Experts of a small language model.
Training: a variant of SOAP for the experts, 7049 steps.
Below are experts of layer 4 (counted from 0) of a mixture-of-experts language model. Rows are named router (the router's row for the expert), down (a neuron's output weights, with its number) and show model dimensions 0-223. Each number is 500 + 50 x the weight over its row's rms, rounded and kept within 0 to 999. Numbers have three digits each.
Before each expert's rows: a language model's description of what the expert responds to. This comes from a sample of Wikipedia text that the model never trained on.

# expert 4
Digits and digit fragments inside measurements, coordinates, scores and table cells, plus unit tokens such as km, ft, sq, mm and kg.
router:421430472527481514526516470521504510435529493457476485533529489516462501442614529494455600522457501411491474504486466441504488547535455490478526490590528427527480435594455494506553559451525457489493409570469464520440472543593489545574496483513546435522453469459486504485411541526481583517571528409573453476557465530521433545431466496367525477456586534531492542437431597535554513559417547502515433504492587506453403416499596461495571460603535576443490509541463565558479581590428588491511484509503445470517545508517623508558463480499479443522560488449452477571378521511604426384473504492442460564499515453385449467592478529549481463533490565454468449490568481496494451485534
down0:452450465472472459559506499391618478531501480504435516561517520584454450479509399559479469482569495502487502564582526538491461528496521545426495429508443458480461562560544514585505550524457502522491458559552666563540527628439473427477497493565461484558553417437582532477502499515523519545461509422436393497528405564490554536463404453451514515535530484417508604586415527480522385487445438469533396523487461514549533463464557481569433496483589420501508492527538486512483505504469450481468456598518463384472537437476602518515527522507572573543455536570566521547478399498502515533564497512466551453437441464535517597477538450532537458498550483551461520524526490558439585506505
down1:457613410564513447521531519360488502471615485498492416510481442504479508522525534451560593459439468431470489605535483438487466492451565456431565460578525470529583576505404489514558513565495497490398484479526479485509565558506508369529617454506446485543413459549471517491544434430528481568502500499423498568541504543457458472515547487435500480453500517526510605527469458462485516436527556543442464483503583486636559432482558511570501494474565549454542471563380477455442575568530526510500360533579479477488479485503497575511500436529519496450490548534493441532529476477423563463537506372464541493517499460511480510512493481472572513583616485447497582505464496425438515441483
down2:536467492522553485549541443518483528441511443506566558490353563456539525520415544412461491430547456452408470610500537473446592489495579487483502552521511433422526490460468512545464555505538507545478500459487590553490551466441497512483442651489521530572508472608536503548420510400480452442570556456452482447503554535545476519562516483454488465321502472478468531482534464469545581456471437539442431484405514453441559574459394466467473485513464450446505505530528515467533425528491540593578552421463554458531577556546454420617487481503568526514384485435564490481488421578535443485477533547530508463528539527493507495445504531563505507493430513473452501419551457539486585512502
down3:487471574588502451535539497486483555564470565543447563588554544475519483504533525540481561510533458506511578556461454496425474533549510501543589529517587538477591517426431474499536445493505514451498413513535487451558513503569419534474480523440574470616509473461471582526558551525523469431499462568437453461533533451481474438537522447392553552494527432519577540499558527431434426525454530512526570480511573461443461445547544575493528545494596497522517448494533499507501533547470527583468488547436601471498540513488504486397464456519477469514494559481438375403496417482441605590493441527441487483534589537478543513547744423512413502472497544488439538522452488466511507468481

# expert 7
Coordinating and subordinating connectors and punctuation joining clauses or lists in prose, such as and, but, or, which, where, commas, opening parentheses.
router:473487514444643612496524511538487438513496492446542497456543574473502506542479444539446546513528512462628508423506531578453429516518500574511527494542387488496542433503555546560509474462487603539472444484521417456511487443513504539462604518484515551509519462671492485571559519412522610432450502412533473531514524512521476497521473518417457586436459526474337533548455500527551521465504450403418448474374461401471532538521523567467465578522489482477548467440506565413457548555481519469571509390544566473519543534438475557531492523443548543420508480502527517481495518533507524548426506436512578505531469462483468551541455467550492520537513465508545471512638413511459444549518
down0:581463513494489506484538461422491457498480407562510447515549549497489456532547483424608526528523502510554548535502572494550603557507476572455545533581524549559482569525578559490538481512475493442578554557440543531537466461452501513447442501499525496529506508536487520504425585508536477463557425480542452441494453419559553415509577394477437390563534609495404549444463492514496565485538559540524587473583604521529559474509485425501461468490486564499527458516505445592524476447479473585512630485521539464452436508563606486477430535503592549559575526581545532418467476528524487511478433440541506417505581595512499472497535461457546568482537427503506530452469447461439611450388
down1:436449468425549485533511489565423441523528586585530492449478558464535441468532640639517521553412522438536544472567443496524579536593580518567609478556556548514637592495399473517479451472496528429533584477484497506455509417462537479485521406421503433500549527495492427571514504466550518414448556475478465468440583485493457549473489507602546463548485513449491444526496467482501482419455517578461553530483470481556532516550432498491435453502518550579596473516513429441461584559468518484512555502412534504550504460555526522612552607499526502494508511458490475466548507458471523485526520459466471554488431392602616471513461512493539535468470522522496436608503502547520507443464
down2:536525491508537548491423397509446523439541510575545560421458617594497574537525466479581430489556507544490555485576503464474481538548538526487442524463526588677536470464433568535457465485492559455547474539484490494521499522465591596488469565514485450437511555573477482543517542537474553563478470519503451520535458489490545423533587560583570417453468530547441422541437459520539500479581484478512482474405526583445468471488480516533598502509470495417527423472545500459494533606494504482489506447623459432403461429426448436557538506481414526530542490491435486480502422563396539459532390539591478458430487520545592470558483575504534545494541503499473445510578543571500502529499
down3:528551460529469433584557421460440459440420582564563474572497370495466583666490535439525461466490447403491465498465441455507470483507481495503442526478451537439467524482564485558535467557459433498493518477502442496502468534448503484481511517514564578569499506591541436485525442491547440544544476442483449537458443443502512485467556480492458495479492525453615428584556402539508492520531496472527532576519479476533536429520540411566498425418521573556464527496557400516480485505414449482475556514611463566435516476530548515545425458412407511440577500542653554527471460433559606494397596492515516512490526503465506464422539527486433417543510533485454523513466505567469563474478

# expert 11
Pipes, commas, en dashes and line breaks separating fields in tables, personnel credits, scores and taxon lists, as in Kenny Burrell – guitar.
router:505411485511490537544602427478504465423513562512484495483398488575555429485498555495545541529371408565523573530507545372502477485499574491516461540446510525525533515486519472534520451515509570504419378495448433547545561603519477520545534506472556498431425460525533482498416577461544485424458521433498433501505500511502570566617519464446481536484557424486394536551474494462530488397448521430510484448446473388528525472543476489403519520510505518428514498480513450455642493620499457501453574559479585454539522492597511514395455491501515484478499544458468507471494459531532461526545505549409439506573549573533503413542521493506506546505563456553499455591556503535606548448578
down0:537563589498500460510497553474487447517550530519524394564437455457516655487492534473518457523519487568447534499383543588453474479432403442534441515462475506596587467558544475484505460509461481408514532489507454472495513525487604530562544436503507456520458454530486517516484467476553410389413535543554488459508457574443476536501497373571538455496529519514472421517528463476490474520460501446573441532382559563572547477511502454458497570503442532535596490532546560452518541504524473546535400480552498545523532499446589502573469554545488501491543488508503515609455494532482518557439484520413546401502543524421468517548485532519583547445439460576574555501479419538380596578405
down1:526529433444524514484496478544529489517474523475441442486510454507503426463424462454499497487462504458524378523495584617504539462574479467521439469405528572430580512526454532512553521415472555464521540526445462566523565426605612427497458470513535496564497605545408498477468477552455546445436492495550451519550529454496421494536436459541520470537528536573478490494488517427365518547529501581451494570668502507492495479522535528501520549467584486541515575490599546494445425467612519540597522582494548510459471493424556452576608559489497466519549576444477534442545535492526429544461497491474449546576390428528559442533435475453554465458593469532510456524535538565511485465477
down2:516568521446473505501429611549489497472434506524546571436567553478572536462566518484497490543435558574391492475452438514469520544459638504489497581435569457502435554461548565530472526578523573429535430530426564487461462521446527493465493505507561540500627568464502460509448584563515525507455532482478527448512500427524580496535371603468398494487440460606414512474472451414484509429530525530574470534539535446451472445459558518510521494506515412473511540474533467516551471476476536516440459405518537546471541430533426483525457553567544581456486531542599445558552440614543503505496429513464383498539470477444489467522456601429453604493497463539529545473448431515501485488529
down3:539520558369499442395534465507391488567520477465509512582509563563496579467432434515475448501501492462484590582465601487557533498533455424552418472533508490542447536505523461565512511451485456499525433614496515506530501445479509502532487370498422425557479479436540459490433466437471503520507563521541586419491399573524482471531509516528469566541442512558527496452447508540491414492445486460459494515568559453449452478497507524427517440521461483451534518456499534504462510491524548424443698494495476428426470444501527496486528577442510529529478544521510478584525510459484566503419458503519584522476655434504551527512458549546423489421544584442579558488407527466418531472576

# expert 0
Sentence-ending periods, line breaks, colons after field labels, list dashes and table pipes, e.g. "2014.", "Note:", "Ideology:".
router:558435440387471543459519468442479516526486461524503541470418464459493512479588531616516592436399491396536446579439427528432446451462506469492564526434489436470532531581470539504504497488507590447469486547582466502509553502451480467463486550418513466516448513519546522499575448453532525417515451527439496512509480500546427487538516613407560557364499489523426561555518526540561545429510521542518502356506475552415517502554568513516524632571519445391483459475531480530519514491447484478481450586475474364507533487511526497483480484586531529494460504579425422556509493477505551548572536515482537421448467569546513520598475522440529556499529528479547423442612518464509431484451
down0:472457439534545551526505538524564537479443468461637448492551474479570510463454547549559623570540506544489573511533475485473521519430487587469480516524489481527513510506543541547517469485540557482576474502563534498579421469579464403482516415546496407405470563569422564565491553566433457521543537454564474472497494464444489498493466521611393484515573517513512476581491516543626452437581474482463543495492473579554506443477486456502491501431483548557550611408388432506498564419403518526478458579552544510472477635584534516453454538536484514403522428543535459383495485445509447433443517431546514466483543530479520514476480491518494480495523608490529577549547481559537480434515
down1:555513483576507442523469466537522456491484568495452440459439462436499554493490534402476564606529473485476527509493496465481474563507480508535433547433515431530532518401550447427477521529525526446583406561549462540507511471565476507447457577532521439491349557537553545602500482515459499511560553524494497410550463428532469511492482494487582549490551474485538502464461564470506494507461614471484467462468541487429435540621361503419561470457452522545488456521512430456507443482519459347611515510497487531555478554563436470520493428451574584543474489521481472514410520547425476449553543528571524563460564552440394483393421526484441487598496511499455423522546501406553493558520
down2:477517468382559498546423500433483461520537606481417507474438477494502558588494510478482526505460559466452455485368497472548563548492542518460447396528528511482502441601531521483557423551524500551449539452504416664528413487451481438582422421523501532546469471589486493478448445437551485468496457488434456485525460480384482462587546477557485529506512458405496477494464579530585511461450536542466435526588451541496473484421607478584469454482395445566446486454503445494493516470487489436579465463516597410484499479517450464517436401421461578433508516479488554428490470528526494462512451596572440462516446508398518493534497496469469495569561531546473475511474503558553499413480
down3:502580479584440360560424507502494381515538519483395554483394504436475488573466597482429535464495521509544426441435572539438431494529541500501566445422476510487435529493445504491524512567488438522440576414597529456520553512523554527445516586506487582513465548495491477478563438566517510484457466551507505584480519488502565482470506521548564511521570539436507470465512517530466534445487490495545526567532514519538522535496535474496549564407466453499489445510581536551542593487456452511350502517465480587539500567483528529506447537411526494546478567482434508577451406517505500456533495422553392527465518571489402457494521472383446525479401514562437516513548450518585462643448

# expert 10
First words of geographic and proper names such as United, New, North and York, plus taxonomy names in species infoboxes, e.g. Arthropoda.
router:510464477398549531469563513502529508486521521512513437518479607564486444494518406433501516528438444509493501532541477551483580529459518485516512517536404523383481533506531529538504507505550473447398429485476520539513431431520442490525466497503447538423458478532580524483489533456473481458454514504493569533542538564549481499561556465478511595550481460495513501530467482474573525413360564541486471544478511561507475541443590447441449455509496479554413527510621562526546559446389528407462550470524501400398471501578500545557492511555532566534537636425482465546467427478582505478465619566487462502540480610566444517431472549554488433552556504478433450524422410489541566378432
down0:457529494542376523501480603478418416537490525532478653541500433496519521544507507473481521522428447503666537541549449500532471485479512457618514504477492467521466478557523402509424533531587511630495536443499461539364530428569436507492474527428419453515494437546535449469467499476543454462500582510396515532465552533520589458556589577580492513481501502512482558539471457555480554496499559485557474534524482512520517455421485538421552435589566557529564446483552473511449526516396465396380482486455561465424438498530433563540557465511492498544499521460470483617556523487537504453488530551482605451456533498511511476547476450526534477478470504428568501436428467473558533488520
down1:477482573448624532479441560487495534545451495501448569498513505506482544474533539415451572531460479441514462478461584472465499477506433495478476569474521504504482541512528518484532561443457468492621431505518467513489535475442557524468547473418463445464454411494533482481474414488422525451460504528434651552473470378569533590516455477492525457506488503435468423476438463478508454419516571542533404551529514556489424513476558537390480482476487519482419551523554489454515619403499500415411453426453625461419416500488523431445542436466394426450484453510486432505541527451496595522595531499504496407492548552401491516499505666509480480528463499526432483462545490492531455486483
down2:422496389475437576514506461505432506454476462475505470520596587484580446418509505492489462447425490550491539504505512637497473446443545570501389448448401470480427468436520492499506523524478488459505502616479500407551494394487489551449397544564535497527514536551620478537537495509450497513470524497579567458486475455474545498452596492470508520572511475550560484522485480457520503455471480407431446541439508549444545553470533419566447518417519569517556547547456451431477499481492381356481484515479491484524509545414517598520600530431516525509581589547536480491535591493531471453498597470454506485510483482611516603533573493585495450481485491471518481453463447459434528513414
down3:536468525440560409533483450474493413502456560434471439489533508424454425602494417433486457510629465446447543548487557397412538463515460471487509501510505489502498548577564465456522513555455599501605529575586416496535496480476470451567437444533506474446549518559488466447501434451483490540565495456465359448500399539502520581530560444488570427462426517496413429547419472489440570527521412494495468452476521477447519499476469468563493509526476435441486497476448558459401473521464478409497447508417471557476500576477479585459512569505497551411431504501500494599498444551471480530531446505550500422509456539495416443498466562634445525516521551442533563571497456527543420492460

# expert 3
Prepositions after passive verbs or in match results (by, with, to), plus words in award and song titles such as Best, Love, You.
router:568423455482372535473606426528496515471425620547529464526481490468542552556453541465548558542457394514545463470565464526494520551480488515497434549416453473445570551530464562433476476532504540557462527472481469598507583488440540521455628448523422526506446524573542523448448453568436485389458614483508404533508554420448495472495455585480559482488402445508491507394531535519493569507550480556504514476507483486604488549531469507528494467535545453465468463557557561575489560507501483387478521479520567512433531549516480576496391449544520517503543490521495447472503552424469545454570574507497486599424531519458490534515485541491517535470544537373428465487425448591462492567430
down0:427467523533420405434551469505484489525419521480488400474385479481524496514489507559590499441512387398597473487488482510535554628524383482607471559419480468424527520482441570533413466501440588431491514456506511552448487480534533453490519472487496516448444520581445556467466539394560515484473595569575528471477464451484506521504475581581420490568482443519495498485549440566433460474462456518572565475546441489497450571472468462400532512417536490571468500520566462539550550451433532469515495489502515566596465494511532453446492426445492549530429502596487556457478485459541502599445505473512473509500574560479473449577484529610464494518534523528423533495423477606443473483572
down1:422507591522489556449505500484554481551504591550451440432420497410470446445480445456532504640537482511449516551455561541624459511423518533591469439502549496530567430534449466344514513557457473544496540436542609502385575538487479462524460527439480474481476492485558437474474407473487567509451517535595512544500572524431418429490385542464467460541547415444585521495472498588485480490486497469516434431532508522586517429489519596582513489508519484513491529546504475487518504548486568515496470461542470527522618502530541624481472399542468436500525588481475465464426447560595471554465540550472537489507472547402449439566450481425533529519517479544489457462503508482497576485499
down2:538590556543603576505457550465501456535434581483537573599477478547518483556455530528439503484499476494513490433527488537508614494462428532558531516487497466512516432557550564551510462425542515491383468457553551427526488479523446535481509531615616493509559409472575536545542508536504446421474497513505544527558530462469516530450475567586571515595479401462532488512453503524535474528469532513545574504457518463436476490483626442432483554479548392515436477535445469513639514469498525533483515626545468446403499516382523470497512509554444429501547502466537563517554485440407539581523516482514483460516488509455477536380484565464585573526476457430579632472469495468483448492472
down3:421431464507548569493542511520436482463496490559470469574439435481518474435529532521511490575449508540521619486475548500583450568476509499570511544441638551592541573489441416473528486512417538432556599453571561477548494462538511563507455486452483473526530431464589425478496486481423467440575547587425605523490550485471528476495418492419459495517544550562498382542489508441547470464485456401484481491486520482450466477533489524470554474445573490456534528481490547472537466516506563508450520605459512434532515553468475486563496551483486488494482497458449572496492466586446463436480449428497550507451553553505471469522603505450490561480633483577651542657504513488439525493599

# expert 13
Line breaks, == heading markers and table header cells or divider rows in sports and election tables: Career, Qualification, Votes, ---|---|.
router:529386532556528527595545538413481471569507505391472572468447532542418528595456504497497480478381495516591559534560496482502483551565503531522460455483509526390511442443459526493449376542399506516429580530586476461560494533564522444444519415480452535549538519487553426456399429476449511465497492509457564484555522512462523470499478576578589526477468471462546537557515423569465479501471504501462527469497541434400510536563500453471517530556498454528556508510467563519507438420492546498509577403511522481500401432496461475458515560525525545492402561537418521478423489461513429520488456600447511571585547542493512421601498554531514518496512634559435511513544469483423411485431
down0:607479430586495519439522501546482627490510472549487510551510563500478472559425448472551548519529435588545525479554542475471475519477523492524576377496517523486470522448482434488415485440542474435427564563490435494528586510453508565423436422481578583535534494548531545416527407516477478494542544478408467487466512492504444474475499432500565533456520495537538577561596549581543466527442565525583480518532543518489539549484472386594542512428555523542485419593480546464498539446530483460505512417520519577544450550590535498453479468470563552483478493446483449452480449565536466583510466343510579496595503495506594487494497441420519493567522429531402530382555550477526502510473
down1:583578490527493507502530447610432459504479468480479569474516585465511489520514403590636506456447516498582433630436447507377539469493481538475432553472454526617539410525462575572554512516473444498493443457521484429537540540565538445446525495465559583555539528534441534521429381531502515498549484532564460474402472453541552589470437468412382525475503490475441496466605551484550474493568472512482455560459540572522526524515557470486474469537376560482455463554541506439547458505561481520427493395490531479466433485507529553458529518543516522468509489582519553583553471467583492489488529528546505525450473415520463532547489462492535454429543422533507499546568429434422517442545
down2:526388547600482459508507508535484483427496498483528467525543486493509541482641514432393455476526463451484539602520491482464459474428537460404615425510493451552505522543527467575420514594476541513531526499532541561613399531472555486541454416547589479455551553589532548485521458611573448551438517622568542548513590530457534519506426573541531510504515609500621426510524483489538454448470440456411573451539556493521458557437514449593518511537568517447536514463506520458499496494525556605577469538457468471451392476531504515494476464498528469498512548573480540481408456493432561545520516515460560613517512507430520514511532462550449560547471510578478536530451518438508515498503
down3:472536473435511592454481458602528438527514410473393538543521595489491433452515520471527459484441457498572570517474567508433478464480599515510473581429535465501480554557518534416554444537543433459540569466427589525525445463468515497471598422453352468441567555558573463526541548551488440471465466464467526443573493490563488469428488548574522610455408509549433478456535393467551509537426467518470462487445452491427500441488521478370489470471503529490485508454545562504514620539459538477468587561517476531520514538575493464463523559469555438629486489502555420490608468518441464453535502506543479574450490512497547522482475542517585536498441401546486519442564572493489501520456

# expert 8
Prepositions like in, at, on, during and from that introduce places or dates, e.g. "died at a hospital in Alexandria".
router:402442465447440537496524573419545493624574567463488414563498520541452507441467507527480437555477397492510478431642364507434507559469543507569540519461515422500599467466458451494482491450458509476433520524527506467503450521472535508457498466452513531577476528442457463438463461500522509474497422498565425596569530478505481521530548601479563517526580456553450474560459465432436489489416444464447426502564459506511507519480597591575529494532551421495537557421516510505539506541444587516541505553419560497465520477506589474479509539426530478465518562523490540582453621532469495446540601505496427572479472591539522502585503505454454558415423422554529461559427523532487515445533
down0:526436595449562536431544544452498539557465517506566464463388407594469508487521613458515522465491535419527465543518442517536483466477499568513489518374494498416526515465573494605440465425485481490514493489518447429518436631412549550579538534497553465436506473533541548463449524483469464536447483462450541432530559456581521439607428478503477516481542483454559550596494531546542451479459452517515445530416534541449571483508433555560548553486490620449583460448579502479477452527509503541506473449592486483492578402440468501453527477389425518574484496542503506475396471601460529576488462466539456433477606477519467535490580538530544530481499412444490458498422507501466469548448
down1:519466586515472501448459455597462531441604563533613479475427519592641449464539481577413465443420402489546474554503506557455511431457522446450492467404488490477526544488377476571459494515536446477532429554538476507457477526511468443550473500515601399581505546536432487499506437435448488543539553477538472462516520528543473467517506428525484431485519430572541579509564489481493519489486503506507454440587409505445616521546529485524567494496526502585435545542535485478556499510561514507455581500432576386417432489541512514547511516576488538497488495475500550477471491439427537527483488572481556584517437563504538580540507600433499487398565455483556491557585465479509577419567
down2:475562455496514460469545469451466547449525510462499536508540403483493534523443537504498415465529380506528508543480461522551444556447444403550495488517556518569568492552403474445495599456497477592473547462542411552483512527469502426416450400572488624491420462476512396468501519516508547610445463428514486498469476540434607524421558448391508563491489566534531423512618465479457497503554447482526504535574482432526576474509592477511534535453509437505574496469577516515544552542515509454566443467511543522519497460507432432551427472524471489541569450422541591586514562455456505479577502408539511610409451513437516497515548500470460569464465462583411497487421497499564484560495
down3:533526529475426456567486592498561430454468510562580503466526463494568530566502548573564492555474507438493446525465479538509554478485481423537533582447486532494492499478453418511465461454482481467441505487458505439478491426564503480551486488512598517438445395501499469488465521450490489506590514478453442553497614491492501515514535424537491437463517477540549519542508548569532309465424495583475518592595581526464451521604409521561484492605509461488482580469573558595456443453540468566503581580556496458454500403614564393421472506535487529509431515490569583459506500439451477467589534551451455493562531495419542399560443505457405511451493524459491490435534494490473479477478

# expert 9
Articles, possessives, quantifiers and adjectives right after a preposition or article, before a noun: the, a, his, several, other, first, significant.
router:483542471565522462498449489491629483512504555449435494536518496473511463405560511479588517558458566467500510538538556504437479502474569491459540457496487507489545478550561579464484432505530548475392519485598475490538436437484576580544546482496520475536495438560451431469562507452476544522513496388476478537513618409454489538499596504434491461455645570325573451545411549577494446508423464533468539419483536449547521554564505568473480515434487541498487418549450532445518501534449518436535422536511408509481457502530596534486514522566550588481598554508469460591467509427523458516435457522549512500472533500472433542535420479547541467502447596603454473528482459504530506468396
down0:505492422453459518489510559479520490530524541525379480490463432443479523533615495591467460498446474439588493537518515474561482445575506432548456520506587524486474479484574657523426462505495526469552472518535523511497496521524494597562484512460497457518460470486560403518573462509536574436533479552522456498385516355521507593522431544507539462580470432415465492517483417403564648464456397468461419469596502550530565448507515534548535452518502441406524439458509574522477407511585524466461485488503521429523530514523502546426492517478537538564520489428526567484496434586430553517501441485496491559491503557513494567457460486510506592597499413560477540422526550513592489511450
down1:547467545488610528495521474520405496478520546501589477489505523451480600572504527560370494509568502560590520462444546492478461567537490607462554492498487448540502476491467563579513498590485426465578474506466470579489455505512521475412559468445411432456522463563538574548461521443572505540474515553552539499531449503558515499529447444487543459516365558474528509394487534564530427462496508464505528540512429529489472411458416481499430479509531459462522518582532554520496608523517618567462559523372508570543560499542558491437531488443539443485499458595559511532484517551471494518523518556478567538573493501402554448627489559523506489424503560449524492456449454511464559401629
down2:523563516453490534431459546537578408463478528497546493515434476398448420463428604464470537425425474482509456556528578508474468517461555455559452462522507516445503511461532480519477524525454502534467555544505479561590437481458418519514552530464440502540536442530508511435509451383481523506486475452421445536582467416473461447502420496455541428520500508491432547548535477546467549467490431539499421511458617572442442547516465497430416483508527541449459626551471535554510439383424516465575416517525433529506522444463546467563536583496566465527513429545451534491475470533580555530478413592532487576489552433526549635404561406500512492487446526481497529525573558484580544586439
down3:434515484409473533460554459478559525427561426389412528492506507493537465452503445442540508572500562486398548476478514403525484498474501567544547494563583499514495573585466525432528477500483453425415455517543553521542471489415467429462404480525451536509565493506483493564571563434540537523460374527463539571439493562585475498473517563518505553460532518520470452516474519540498550570505507449415419481473476489455427572498490439527551500457455379572462508575453515612535497524448460544601550507452487492565505399599513472559525545479508509418385507564482521480621522495539532488430443458429505413549408572536462553584502462513522453550527493531494456554505590477529547546564

# expert 6
First pieces of split words, mostly verb prefixes like dis, re, co, un and pre, before endings such as -ed and -ing.
router:483520450470443458497463488502479426437499513467444510591487562483484490540579505577503533505519496521486468516473502492510482462474559559423520556506505446428528461573491558492495459515555496556501442492457444467497384437511499422566543374507592542505524489489562501623468421444630518537597542555545489535474486497530466540501560510521432395450482492493431532525532443454438556507471433535484566513550399520481461434425532508574386588545471491484467570536480511584535432519571489477568474490462501525488494388453536543565544409378495548457450420577534403452532514491532485418517543583463536472537443518625473507556519448562461462348494517539462516488505509443513412564509
down0:476550506500557371487566428492508389437434531481512625500498424463463469571526438429472638469465453409410594555387472505484513555585573574521531523500487472500441484515464612408491495419497499458520468476460528512502476492473492478498490475565517526500539493447441487572432606483516464480432426484443499523573504461622487535445522516520475460515523542505465484453482413556481520506504395542572518518460551543555513436532609472455451498517460536555477547515535510497570441543501498521504445512411527506551514518504492431516501460521491474519455543454582427537557591489442586551519560501412455394424370482602532533452516479459509465506420532560479466583471467555553476499454
down1:458434508431527576493571449528508479630454542554583435498454513529486500501534476517546492544489578535476564460537577533465499416415560408497463405492553485545519461483455456444500458536499527420465593413564442541465465564495418429506475456469462473575453559501448492517549644461531531538517593550479522491492514570429505481524503401486557456460511601458454452547416433437466413461417553508438478491492502535473497522502470444517509601489546562553494526501481459509478515503504413506543475664507470457545562564494510517528493580542466480487468458434442419570463508473598517474471389550523451489447454466434483441505403457492512420568500495480473537542548453442578556420562
down2:499423470448457400474416551522493386446498592573523500419424479521522548451562563599457443465514570461550553459576520502424425426501400493532490563534481550477450525459527528571509493490504510509481499466388440510438534483442531474461522419460506490545535506491523506507448477503478473485490475486591556476452581497553499390508462507551547406340472489441484396450427500484652490545501376486545531566512515500499459571444471452544485499563513510424448489502534486506494567493470469445404517510523493442476483560502397478425511441563446536477482535489503468435537453492533525546448454579518515446549613651520502538486488541460534512452544514515416560481537431500578544528509
down3:448527436497531691549531486516546578514449456548495544580575506523525505527481453523627524517414516479442476543518512496479420522506435523547522450447426471500463583586487505464615402511519565511557412425491428447491473492429559536401453554529543524418465483458500627513455534470354462420503471551506421497513541551485535562474454500461489562573507490537472500458581526494465492484428443424470484568516505441571478499556583492618594499441484389502461487576506449548497490485469572420486452465451410506553477454467484470498494478529591519485517560520504539437473556522458573582444537484456503454485483515487491460513575540522447480519490477495536498501364569533529499528480

# expert 5
Hyphen bullets opening credit or infobox lines after a line break (Born, Website, Coordinates), plus word pieces inside foreign names and species names.
router:511505471464488458432472503503542567479440502461361444481491573449464533448481452378495458518420555556477481454511453475498440511626581507447543551482443507505477553470571491521589516511494543522496542553534567483431535544486507561520535476512414479390502465513438531473480529567462515367439534508551512613414486491517466488531632524382520486510533487438509609499500583553483473549499432501497518553578426436490476450469520564507441590470543567443462512463464466556487467460529434604486544526487551488493545505504469451549488527486467476474568461439519370490480529498524549519425573514412565454431536462504518527544575478513619415422447456550538536469564527446523570486385
down0:609488454432506517516425535521499505477572478420523561460535531536531495527511513487498474455532584424637556428553421469511536515527462517478512502419541472450552568504541568509621512527535528663536496496561473450486519497408453569481509516463550444433494544538555491526554520443550471529519582516468391433452468510440556465456503491563462540455438540522548442579586450480525519536554448494421485435383501474437544505532476552423476404414463519601523465495537444544457466436414507563521483574543459406535550538464448511449426402508502506573410514515544550501495578503486505482482570480558458483375524537466519481439604468489456531416528512481582473553488467483479528492576
down1:480567511487546492534446531515418507543574589538483553497592559463442478433516497491498538476520471553477444501486465475513463544551516515478530509505453440520409551474541535516513533535510544542529625403477550494476565474562427512574484458468519460603548460546504481482603593475426476469474504488628594510377474465514460497477533510572619385538580504381542544533443471476469467599575558457433571521533468480472478563430527482418511408611498552483561536458460499475440483473565612488459509540478573470519517522552573474520556532523473439531458506490450506425510593450469478532562504452438536541491457557572571523520513576403510458439408465495402451488472564452524513524475
down2:504543563471470449409534471552517491517491472474475501553576547534487508529487582529474522472519557517478499514525465412390482538438507417489469539509483443615408597498541412492431466486443537480484535515399525493578486438556591497488553574482454533559514491444478445510437458546544476553473413472565476530503508463487574493515537558524453551553488503647544457404553525471523559506539500514554454497588500496540519495479486454558430422619483470503544453433489601520485557522453502461462490456567437428606460438430605498496450533567541476518506511589413442549541607476523472555569525445445476429561553537601469456485494544435514587505464408537498481481528536517410412583526
down3:474463415445570474433558414549456415611426494546585558534470460411501507437555476523569483536542574436541550523515457471481451482536517448579522489399570495483503513484620439513500537409546545454433581531585561463454481501561518388397509469558538434502582483496610460564459518470417479495531485526497412499465491454399514464480525517493545539493533543576472434457414431497476501483459561436443504546485444535530417510437475510471518424519489455430513516486528470567535536525488508556564520479462444424606538515447488494542555484532607525492483550527479381583564437565469494520441494520593489465446508467571579517447528495498564432535590514457438492507535517469551518556443

# expert 14
Given names like John, Michael and William, and the middle names or surnames after them, in biographies, cast lists and tables.
router:528533538507573502519616461530550510499426477433481476485523465470454492504495410454596470543555406491538417549547541449427502539529494474524446472613368446536565504513480539554436520625522508420511414488472466589509520474549513495478443516419471501461446456434481603523538532547469454416504548398557514493531495581425546561509489520533527489459483469551471535465422504437501535563471442503525508493486462463476471484527558479458561576495412484406493389512600399453515601518447540574446622622435478470439436464611477533456513445589556505459476519534466421510437525484543497538511557593513524560503555488552524560472557469550565459454514495459494521442437468491478522525491
down0:437515561433578582544537456473503551519548449496564548585525469583601524529512414515388552513606508481434468452501536507515587497478448412412523526424492408537520551480436530506517466511542474429414499555367517579585554516480489484571483518545469466530477441417472539515513482584526494458459518430506484506458478565516463431484527380508438492412482543493522559484504512539389568550472626474478433413567440473501546575447498480530584557504517496509524499472355508489553519569533500491520571545515499521543519554455532613484512535479519505456517476539446445421481438521375546495475472517568490538560453455493512581512465538534568491554575493444532492550473579458408466502507
down1:437461459600513479474402494561508459583555432475378535428583512534518487511495514481364376518444554523459505539467476546527532479460510605424443551495475467459449504543428529552539470446496489545396536527532458473573491517497423455486486532486553351519404449593493439570454528497478505433520485541474510410420461545571432442439522465567480490491469466495442517525480427533558453513489492439500585530564516506519469542437478480501466484535553538430504609515451517485522546551517431481587568552541504546539524469450487494535493497485448394409484554522465549429462541529623498444508487575450450535507482495454466541566383493527487460518398483488413417587516529552508450551497
down2:464529545546464457500428515539478376475495471483485456457425528489513589518454532446431524427514563499578416505468485433547424433592508531530503578452465506474471616449612523571562508505430454532524561580436427483558441445457461489437467450610571475556553532496575473456520578566509527528543480479549549470468420480480517590429472515532497519464549555439444566477469562499442456416554532484451563575511495502416538561477452473502510541529508501493467569500458481509546454598551495455579577473487514545474544514589487504495542473569484600468398371493449569519509446541451535542582489470514550511511616535494527565441501525455458442385493519467569514556556493536405474454491
down3:546572580448461513483611486497544482513537424452525401363513502423483426504546527552542434548580434426524468518498511430559465546487464422470503405524509507464569547514441498498555470492585495525471487443513520512511596496500548433542583574604466471627526532476416564393553524486465491463571547527543469509466425578533539547547551428473563525433468478478505494413439450478465571565443565529536497517461463537521513492445517456496520484492435483477475448455604501535398497596528508521473509559494491482411394387455464381436449561497511438494491498477551510496453555405506529515583453424570492573481534511481460549453550500396528476480501438445526465463450527485435505471471